config.yaml
d_shared_expert: 0
moe_layers: [4, 5, 6, 7, 8, 9, 10, 11, 12]
router_score: "sigmoid"
head_dim: 128
vocab_size: 32000
rope_base: 10000.0
init_std_qkv: 0.0239
init_std_o: 0.0296
lr: 0.0131
lr_head: 0.00732
warmup_steps: 63
schedule: "wsd"
decay_fraction: 1.0
steps: 3136
Below are experts of layer 8 (counted from 0) of a mixture-of-experts language model. Rows are named router (the router's row for the expert) and show model dimensions 320-383. Each number is 128 + 24 x the weight over its row's rms, rounded and kept within 0 to 255. Numbers have three digits each.
After each expert's rows: a language model's description of what the expert responds to. This comes from a sample of Wikipedia text that the model never trained on.

# expert 7
router:153122120117142113103117105174164135080146079142111103099115069150106095141108139137126140108188100106143086150103133135175152151133138114083117104110120140139194121191124138109122106100160141
It responds to: Team nicknames, US state, city and league names in sports articles, such as Bulls, York, League, Carolina.

# expert 63
router:089123136133138133063137130117125139149149144126165139103126163110117084120074159089110146150098099117138144190121146146121175099121120131114140100139132143135143106140146149135148107161117144
It responds to: Full stops and closing parentheses ending sentences, plus periods in initials and abbreviations such as L.A., M.F.A., C.

# expert 6
router:105112159091122124079119158129097101156149117111098090133134133115141141133102112092153155109113119127155114128128114067141108107121148093167155122149102152150153114119133120111110150115155119
It responds to: Final pieces of surnames and place names, often in tables, such as -ville, -ford, -ney, -ley, Smith, Jones.

# expert 49
router:126123115099104107118099154156128185132128105123098146140128123116130151135143163167121079108160116102112115147086092141140133125136106161076146119112154127154078141110130081139123154129084140
It responds to: Digit groups and quantity words in measurements and counts, such as million, %, km, 100, 50.

# expert 21
router:102118127098123104102137128107121137126096122138153107118135127097096096057118118129103106141077106115102141138090166102127139098149142087169122092127123187119146131152143128130119068142133135
It responds to: Full stops, line breaks and closing == heading marks that end sentences, list items and headers, plus web domain pieces like gov.

# expert 45
router:161148194116070115137148112097108125133098139139088160106124148177202117129150122150093138123154136121137119109096117146109144109137123060145175112160082110140125108117140108108105137138120122
It responds to: Words inside titles of songs, albums, films and episodes, often in quotes or lists, such as Love, You, Dark, Dream.

# expert 39
router:156138108093139118127145118112081105096134101148106139117140105132097130131144098095127102131128130111141128127119115128125123133129097178129134107106128164170116129103071131097145131109125151
It responds to: Possessive apostrophes, often in St David's, and abstract or job nouns such as development, politician, manager, director.

# expert 17
router:115117084146131128085146140145127139141130131170146161128113099142090132147130146146129139105108097120138102131143121159135110137156132111140138103117163130135105084151125076141136125126104122
It responds to: The first token of a cell in pipe-delimited tables, mostly football squads, such as country codes (ITA, SWE), positions (MF, FW) and name pieces.

# expert 44
router:160167146162141169153130178132133100100189164137133132095168137136136111129139120138115095148118127130141137125156135172098150141143125111097124109124126106136137162109137141088097108101136124
It responds to: Early capitalized words inside multiword proper names, such as National, International, Royal, Air, Film, Food in U.S. Food and Drug.

# expert 5
router:068154096160141133154152172117132126152131139124126156136142131117121163099115111124099202147105108126105094207153132106153162129137130127172102100106121187139131154113126139124120134123133118
It responds to: Conjunctions and prepositions linking phrases in running prose, such as and, of, to, in, or, but, especially and between paired items.

# expert 32
router:172112108135104131140113143098126105161130134133130126133130114173137082095116098130124159162097124117119144075132132135117119111132122156112140117123118112145101126137143119114165133129104152
It responds to: The definite article and possessive determiners such as the, The, his, their, its, usually after a preposition in prose.

# expert 19
router:139081116165182139085152151112123087123121118099128104135146124103132118116130127131083115106108114170120142094119122133144125111149162103116112097152133103127126097140169106132117149155089131
It responds to: Words opening biographical leads and headings, such as born, known as, appointed, footballer, and the line break after a title.

# expert 47
router:088145161124153110168164143145109135132129099182119155172130105129124098144111165122151144140174157107108173141128133124130143132133080122115147147151091127130173117155102134130169148136126109
It responds to: Pronouns and relative words opening a clause, usually the subject right after a full stop or comma, such as He, they, who, that, which, However.

# expert 55
router:135104094134113166129136127175146117110107075131113115077118130117116137127107083112107131097122106168099159123180129106139143144142123191149143129110126116138140127092114086112131124141108158
It responds to: Single capitals and letter pieces in acronyms, gene names, identifiers and coordinates, such as DRK1, VOCs, NP_, N.

# expert 37
router:126133120063148098165140121151140127121080134109145149147122132121118123120134100110136103138125133156154115131123114133159090172146124153157094176113113088149096129158115139122135133175178122
It responds to: Short vowel or syllable pieces such as a, i, ia, ca, ma inside foreign names, species names and Latin words.

# expert 54
router:111138175126111107127159142109110166161106150153132128119110148133167120142133200136139115104136130096113113170125122158120174143089119075160154102134133142112129137138150167124163113119107150
It responds to: Sentence-ending periods, often with quotes or parentheses, and particles in European names and titles like de, der, von, des.

# expert 53
router:150126076120102139143163086116110129163116156118135116137118124155144143069130150150140122082085158133112087149115166126132111146152154148159111107152101153129113148125175118145145112130145144
It responds to: Commas, and, or and including between the items of a series, as in laboratories, classrooms, a library, or such as, alongside, especially.

# expert 23
router:142130083119131119157153217126137128096126139115120119166131078138119124136191138112149114138105089134126127162105151146141117117143115129124129119131153126146122139116138143142121136085136122
It responds to: Abstract domain nouns after the, of or a, such as military, political, law, music, research, policy, data, care.

# expert 4
router:115148111161110133149096130129094178118141104134128099159081149147123128122117079128087157101124108115112117132099134118113107148145138120124159117105139119114089137145138149127119117136169139
It responds to: Past-tense main verbs after a subject in biographies and reviews, such as praised, claimed, won, took, began, plus where and that.

# expert 15
router:092131115087098091125150102093115091142107132163080165137093109117099137139163115137075131152174132123135113121136121128120137157106106140144119115108121093141142099139109127142081105125141126
It responds to: Opening word or fragment of a proper name in lists and tables, such as San, Los, El, Mount, Saint, Khal.

# expert 50
router:135154103165087128186113125136126104112110149131097128135102124144128096140130142155117092165139149155162113082173095098128114109146151134122132131074167121116109117151151111157174161106125130
It responds to: Short closing pieces of words, mostly plural s, plus letters like l, k, sch ending names and foreign words, such as Saxon-s, Bib-l-ische.

# expert 10
router:147132168176146147123106134148130148141116116124146134124142101140157183169136105102148150132104126119142125114156155159147158158103129112126138168146111086127160106119073163127125078146119099
It responds to: Hyphens inside compound names, opening parentheses and quotes, slashes, dashes, and line breaks in tables and lists, e.g. Gecko-based, (/fr/.

# expert 38
router:121115115131169144140141101160159117116163111170140145152169131160126107128150135140125141122129142150129108112109157103115080104133116136078135144113089092102112116103123150160151109133136124
It responds to: Final head nouns of organization and place names, such as University, School, County, League, Brigade, Church, and generic team, group.

# expert 13
router:140136145138090171096151150110170115125155143119123120147155123112114147109121112118090117114113142132123118093112113112168116093097157141133153167137113093142131102120104137141134126100148127
It responds to: Numbers, digit pieces, dashes and blanks inside table cells, plus column headers like Score, Votes, Candidate, Result.

# expert 26
router:114132085136110117139133185093163111128132103122115100121130103137134164135152118116141134148112111139140148140169089162098111118130115087121143157123106141160128132109126123096159154131114102
It responds to: Auxiliary and copular verbs and negation after a subject, such as was, is, were, has, been, not, in running prose.

# expert 24
router:089082141084110124137120118075131104071106137128161112090076105115105101103099095131129143107126136108127106117119124151174135115135118183115094142173126150146146114114118095126109125125148115
It responds to: Field names in infoboxes, headings and tables, often before a colon or ==, like Budget, Country, Born, Coordinates, Total.

# expert 30
router:157119105149157123143156166125093135110136129124141137166130184116131126078119147126152112150126153111158153086145143128190144099116089131130129108126133102150102151147132143136089135072166128
It responds to: Semicolons, closing parentheses and recent years in discography, biography and table entries, e.g. Label: Independent;, 2019, 2016.

# expert 43
router:154123132114093146122137105101123121133085112168138165100111096156137092206119109150112107112098090163157145137077150109164091148128123138138145109119101144113126098161109126124142146137142129
It responds to: Nouns and verbs of family and life events in biographies, such as death, widow, son, married, born, and pronouns him, her.

# expert 62
router:135129122112137151150149151112119134123153092122087142124148132103127099079092154126144113141132137140137126109153131149157153074143091121134138133152133100158118178136119126181095143094144128
It responds to: Year numbers like 2010, 1972 in dates and ranges, closing parentheses after life dates, closing quotes, and occasional this or first.

# expert 46
router:160109162138137126112117100174137167146117126094159155168124140089150189146162167085135115101128167131117138144116107135140163159126158182118113136136175078106115135157161128119088168123150091
It responds to: Quantity words before a noun or of, such as all, most, many, other, two, several, both, some, same.

# expert 9
router:132125163121161143104156131115135107108121164123123145114152103110142134109115099159140110117161185120153188112124142122123134094103127109122153137122117133120153127109122112148156117146138127
It responds to: First word of a sentence or paragraph, mostly capitalized function words and openers like The, In, However, During, After, According.

# expert 28
router:128119137108101102147154173140112119185121111114107128108160112105095109137126145137150122121080105123143124154108123122134092127127143150175142101118130128123121132131114103129148132133147123
It responds to: Head nouns closing a noun phrase, often plurals after the, his or their: members, leaders, reasons, courses, data, people.

# expert 27
router:160124140128106136133109150145151112123106085102130150132171123109098118106161131109136171141112135129108122136085119145121122158099073154107151138126126175149165128189136137098130133141147150
It responds to: Everyday physical nouns for objects, materials and places, often after the or a, such as water, house, stone, slate, guitar.

# expert 51
router:130103146005100111142144118116142092099096153121134142143142109127142137104140138107137092110126132136123130161125084125128075109103123117123149091143149153122165122098149151182155096158141144
It responds to: Prepositions that follow a verb or noun and begin a phrase, mostly in, plus by, for, at, from, with, during.

# expert 33
router:168154140113128110111123168142136177137119131124140124126124180120116096137081136151127105171154139100133112079121147101099142149127123132135170146126155136122133131090133141138131111125145134
It responds to: Commas between clauses, list items and numbers, plus semicolons and joining words such as and, while, but.

# expert 0
router:129148170086158143113122106126094110149164117128122105172086067183132136148151128145138146139134127159113157119149168114111110155132102112106114120129138110087099132112114099118140170120133120
It responds to: Opening parentheses before glosses or abbreviations, plus byte pieces of non-Latin scripts like Arabic, Thai, Cyrillic, e.g. (GSFC), حَيَّة.

# expert 57
router:137125158119075104129154141127110104192133129108110137116142116121163124129108106109153130120131106116175100150111140109099157106108138182125121094204097129174122097104122109134102126108149127
It responds to: Participles after was, is or be, like divided and done, and counted time or measure nouns like years, days, minutes.

# expert 58
router:150091128122128138114154152133113111105122101100125126117111140090105147140132174149127176092103126129119143139139082144129108122132132137119138102156125149091107106113118171156138088152125109
It responds to: Commas, semicolons, dashes and pipes separating items in lists and tables, such as title — artist, place - name, and vs.

# expert 12
router:158117088136140077179128124115114106133108136141117141179129144126111192092099106168109105155143118132113150173071096134099104132147173136132156150141124091104121152094130140150132133148100160
It responds to: Small numbers and number words in dates, ordinals, tables and counts, e.g. 13th century, 9 February, first round.

# expert 18
router:129113101166126155150135163142132131132134103150095127117154117117137170085155114129135134127127110127117122145097175102192105128118134133136089129127098106135188099119148132129130159138123129
It responds to: Prepositions after nouns or verbs linking to a following noun phrase, mainly of, also as, with, including, against.

# expert 1
router:106110140160122139124110137120128107098106112133136141113140142138154114102162090106161133097121145152129153162117122089138073131106078123138114122093114133173086119108128117086119120113155155
It responds to: Pipe separators between cells in numeric and sports-stats tables, plus colons and semicolons in infoboxes and results rows.

# expert 36
router:127121125182119124090146117087119101135148178170134111110141122194102131132169112113126137147171146113108139122176122166132130112131136111159092118142092120111170173087106128086151126122118142
It responds to: Tokens just before a quote, amount or formula, such as $, (, ", [, spaces and line breaks before math or money.

# expert 22
router:145136097113111099123130177142177163143122132116143119114153130119130163109126137126142101162151099146155114098162105112106113142127102082113165134102127133150128116108105126136157145148121108
It responds to: Forms of be after a subject (is, was, were, been, became) and commas ending clauses or phrases in descriptive prose.

# expert 48
router:136119124134059110093105117099146120097115132100104165132193124140116104161149155132121135118131153123118139175141116137136169123091132118147138128153119115124117135081184173146135164144113141
It responds to: Middle fragments of words and names, especially ar, er, al, ch, in species names and places like Killarney, tamarin.

# expert 35
router:123122117176155133076118170110122095167130129111127147120135139130125118120130103146158148140117138088138120146138118121120133117122111101120076107128125125105129121113112160128158107113141116
It responds to: Pieces inside longer words, usually verb stems before a suffix, such as Succeed, Preced, contain, prevent, or exp-lo-ited, imp-each-ment.

# expert 11
router:081093149118174129134175102148154147147109129149147118121105121159170132166121164157127108120123126129131148142107151150070108120123106177114130137141143122123085157094129111133149149137083115
It responds to: First names and pieces of names or genus words at an article's title or list start, such as John, William, Con-us, Species colon.

# expert 29
router:083141138115142070156143112113113129098155115135101127157116093074097130174092095131106168134129105141135133183096104154077135077152111094150133160138129088144130158143138134105101152093112147
It responds to: Word-final suffixes like -ing and -ation on nouns and gerunds (Housing, Camping), plus infinitive to and modals such as would, may, can.

# expert 8
router:110112148149099122101120171113094131152148093110073147137163113106105149159116133092131093117124108126151104098138105114132106109082172108127148144087113121141181141147153097157147148114132088
It responds to: Mid-word pieces of foreign personal and place names, especially Slavic, Nordic and Italian ones such as -ski, -ić, -sson, Jos-ip.

# expert 16
router:140122116119117118157149125128150139159152120135133114153137122110150157112152112118161141147109114141139102092092151134136140141164107130103132132116102128154116167119137111180151121172103152
It responds to: First pieces of foreign or uncommon proper names and surnames, such as La, De, Co, Mc, Cla, often in lists.

# expert 42
router:145140114164129128145104107117146131117126116104102103147110145104100099143127192115116119128156117115134116153073168141174174153113131120141162125134144168138132173164098121117106166138102126
It responds to: List dashes, table pipes, colons and = heading marks at line starts in tables, lists and taxonomy infoboxes.

# expert 56
router:142139114161136125153125128101105127122107128121179099128104117092110150122149128132165098153120090118125217100149126125096107105110152100110091142090150155076139217136158162129126110131149123
It responds to: Nationality, religion and region adjectives and name parts such as American, British, National, Islam-ic, Hindu, United, often before States or War.

# expert 20
router:134112134116120116114128148151129108117126111116099150108152112123143091125164081134148148129132128142121155195132144112118074142128120137136106132126126120137077095124139108106117135125151156
It responds to: Pipe separators between cells in wiki tables of sports results, rosters and lists, plus semicolon-numbered HTML entities like 0;, 2;.

# expert 59
router:117112115123104104115135158108137119151109105106085151128159098113099138145162078108122144112107121110148117112111121102128084118141117125166129111140104150125143122141146124120128127083158126
It responds to: The second of two line breaks, just before a == section heading == or new paragraph, plus line breaks ending table rows and list entries.

# expert 2
router:143161158153145142121132121102161144115158134143173088130144127122148119104214137107107140112139091130111091100109132122103171122086125148134141153146098146129122127146125152108138092129088144
It responds to: Empty or blank space tokens inside wiki table cells, mostly election results and sports tables; also word-initial capitals and prefixes like Re, un.

# expert 41
router:120110115129106108120133169101136116143102105110084149131158098110104138138171083113122147116105115111146117123111125100122090116144118128162126115138101144132148124140141123127131130088160128
It responds to: Line breaks that end a list item, caption or paragraph, often just before headings; also reporting verbs like wrote, stated, suggested.

# expert 40
router:134155126100127157090156096139105104137144150090136127153120090117116100147138158135165124175160160121126141152103113143141166150111171188169100130102140173077114104159097097150109173107133115
It responds to: Pipe characters and ---| rows in markdown tables, especially the pipe opening a row or header after a line break.

# expert 3
router:155108119152104095142102129058146094108131117155136118161144123119124127146156125180139172131133131139139113142136114082144091143097123153132129138147087180132195124099145108130105136089132119
It responds to: Country, state, city and region names, often the second word of a name, such as States, York, London, Bengal, British.

# expert 34
router:153146148143116147101126137129141140112107100122107114151149171157093121136073135144110175121129130122135133170130171124116096150167151119159119113110093146140110083141145086132115152108118136
It responds to: Ordinal and sequence words after the or his, such as first, second, third, final, next, last, and ordinal suffixes st, nd, rd.

# expert 52
router:141113106078157160127095080165155147156145136134127128153143114118118111120096119124131129123120112110092093130104123111181101107161108112163098119174130102122128107101140122124102113114114094
It responds to: Word pieces right after a hyphen (pre-de-signed, in-de-pth) and infobox field labels like Born, Died, Coordinates, Synonyms, Phylum.